config = dict(
    n_experts=32,
    d_shared_expert=256,
    balance_bias=False,
    lr=0.00108,
    batch_tokens=[32768, 65536],
)
Below are experts of layer 10 (counted from 0) of a mixture-of-experts language model. Rows are named router (the router's row for the expert) and show model dimensions 32-63. Each number is 128 + 24 x the weight over its row's rms, rounded and kept within 0 to 255. Numbers have three digits each.
After each expert's rows: a language model's description of what the expert responds to. This comes from a sample of Wikipedia text that the model never trained on.

# expert 29
router:133138147114135113141125123151121170063108161124143104127151093147146132151137107133144106102141
What it handles: Short first pieces of words split into fragments, often single letters or prefixes, such as c, f, p, exp, pre, inter.

# expert 25
router:128130136078148113115155146138112119137184149094153170156131123129090103127116108145136119098138
What it handles: Single capital letters or clusters opening surnames and place names, often foreign, in sports result tables, such as Z, St, Ch, Sch.

# expert 15
router:120091102112159156172133174132170130069155142085145131142118173150120106131117172127071146134087
What it handles: Line breaks and dash bullets that open infobox fields, such as Country or Built, plus adjectives like National, Public, high, social.

# expert 24
router:140127142160110156111174085184152124150129127105147105153085152105108126109138136117100103125113
What it handles: Digits in measurements, areas, lengths, elevations and populations, after currency or decimal points, such as 16.39 mi, 5.2 km², £.

# expert 12
router:094141103154166117153128188128104123136115141167092125124146085137120127160096128124137116116119
What it handles: Line breaks and sentence-final periods before new paragraphs, and section heading words, such as History, Early life, Career, See also.

# expert 14
router:137158135160116112095141153146122107158154079125112105113144118141146146131125109153147152137109
What it handles: Opening parentheses after chart or label names in tables, as in Singles (Billboard), plus during, of, the and header markers.

# expert 23
router:121079116155143153116177108110140115178126076140120146131097094140131113148096121153114114121136
What it handles: Auxiliaries, conjunctions and pronouns in running prose, such as to, and, was, has, would, they, who, often after a comma.

# expert 1
router:104115098123121124115153093125146134135103155157154103136135170089134087142122136109127099121143
What it handles: Determiners and quantifiers opening a noun phrase, like a, an, new, several, more, no, plus hyphens in compounds such as three-time.

# expert 21
router:097123141140097137123131143108137129173133118136098154115088085136097113168108133122146113155109
What it handles: Commas closing clauses or time phrases, such as From 1983 to 1990, digits inside years, and sequence adverbs like later, eventually.

# expert 10
router:114145137151137135092162123102135088134126139138164160113112096144165153132113092101144134152134
What it handles: Digits inside numbers, dates, identifiers and catalogue codes, such as JSTOR IDs or version numbers, plus symbols like ½, °, $, {, and line breaks.

# expert 16
router:128110121136122139109146131123132171106065124128162093133134172131182134141112120102100151142100
What it handles: Final pieces of Latin genus and species names in taxonomy lists, such as -us, -is, -era, plus common first names David, James, Mike.

# expert 26
router:116146119155110124127088128111092184107136171128133090157106126109153138151114114159135131147126
What it handles: Main verbs, often past tense or a stem before -ing or -s, after a subject or auxiliary: took, played, served, hang, sat.

# expert 11
router:147139117156142112111104105066111136098143101151137128118160141144124151159101132136098136120116
What it handles: Country and place names, or their final word pieces, in lists and table cells, such as Italy, Cambodia, Bolivia, Monaco.

# expert 17
router:177148098123099107153136126114142107113117083155159126111099132131114181151120103113170156114139
What it handles: Pipes, semicolons and closing marks after numbers in results tables and election figures, plus markdown divider rows, prime and degree signs.

# expert 18
router:136103082141133136164121143116094151160126122090124093137133122159118116098107147116123125125138
What it handles: Words inside names of organizations, places and events, such as National, World, Royal, Australia, Carolina, Geological Survey.

# expert 22
router:124149142149115099089108136118121149089173151139147103134084152127137149140100129119204095141129
What it handles: Object pronouns and past-tense verbs after the subject or be, such as him, went, came, returned, began, plus year digits.

# expert 13
router:104165167118143147097161132173107097133105146168074134130123123103087137113129142167151170089142
What it handles: Periods and subordinators opening clauses, such as when, where, if, because, plus pipes starting table rows in medal and election tables.

# expert 9
router:086093119170162169115149153155167147156181121146115100154130114139125142130178136091133173136115
What it handles: Single digits and blank spaces inside number-heavy tables, match schedules and coordinates, plus stray bytes of Chinese or Japanese characters.

# expert 8
router:102129137125112132155109103108105102116084113150118136085088165113073125166085133120135115179150
What it handles: Bare space tokens before digits in tables, dates and scores, as in November 2001 and | 2 |, plus dashes, minus and plus signs.

# expert 7
router:163120147146110096152113147130126172133151148157162137143166097160162163152124125158127148092146
What it handles: Prepositions and relation verbs after a verb or noun, such as of, with, against, including, featuring, plus table pipes and blank lines before headings.

# expert 27
router:134119135083101095142148133103151116135112129158101123095131104139158111121078160161128148109139
What it handles: Pipes, colons and semicolons separating infobox fields and table columns, such as Rite: Latin Rite, plus month names like May.

# expert 30
router:136090152109159101144125168078109134142146127108115136096129120114171137101175123150130135160174
What it handles: Byte fragments of Thai, Japanese or Arabic script, line breaks ending table rows, and existential "There" with its following verb.

# expert 2
router:135122123115150123148129134095129142117116163174127148123116176175134129131162140146094096122133
What it handles: Content words and suffix pieces after the, a, his or an, often modifiers like television, main, first, this, film, singing.

# expert 19
router:142134125077153145091148095152115129066137111097120109150140102108134126085159156125104126111118
What it handles: Short consonant-vowel fragments opening or inside proper nouns and words, such as Sh, Bab, Mah, og in Roger, Tit in Titans.

# expert 20
router:117073113127126128091107129119116088123120107126168153164135125142115158113113101110126119135152
What it handles: Hyphens and dashes joining place names, as in Sousse–Kairouan, first pieces of split names or numbers, and Mc, Mac, LaTeX symbols.

# expert 3
router:123124167096112103122083147118089129123141111111168152137134122129106152099144122095114152160103
What it handles: Mid-word pieces of non-English names and words, often Slavic, Greek, Spanish or Turkish, such as -rian-, -gar-, -kov, č, -os-.

# expert 5
router:131139133111065099129151123137164127189094110119132127078163125127119118111131130128108141192125
What it handles: Commas, pipes and prepositions before a place name, as in Hoover, Alabama; Founded in; near; across; within; throughout.

# expert 0
router:096165130143141140145093139135173125162127096095114135122127104067160122090187127099120176125166
What it handles: Quantifiers and partitive nouns before "of", such as each, part, most, and pipe separators and cells in sports results tables.

# expert 6
router:141127093121117124123114122105160128121135112148087114170104132123128137176143149117122128112117
What it handles: Nouns for institutions, offices and roles after "the", "a" or "former", such as School, Minister, president, Department, manager.

# expert 31
router:137142117128154124157101093166160138145106137102098116173144149105146139171135124135117120121153
What it handles: Digits inside four-digit years and figures, especially the leading 1, 0, 9, plus spaces, degree and prime signs, and currency symbols.

# expert 4
router:128105133123105127128147106156121096145129162140132160092147164130166093095095152105141127149150
What it handles: Mostly the and The after prepositions, plus possessives his, their, its, and foreign articles de, da, El before names.

# expert 28
router:138134132131134128150113122108123103071113096146124176096103120116083134136140096160126134139077
What it handles: Final suffix pieces and unit words completing a word, such as -caster, -omer, -ation, plus ft, m, kg, years, politician, footballer.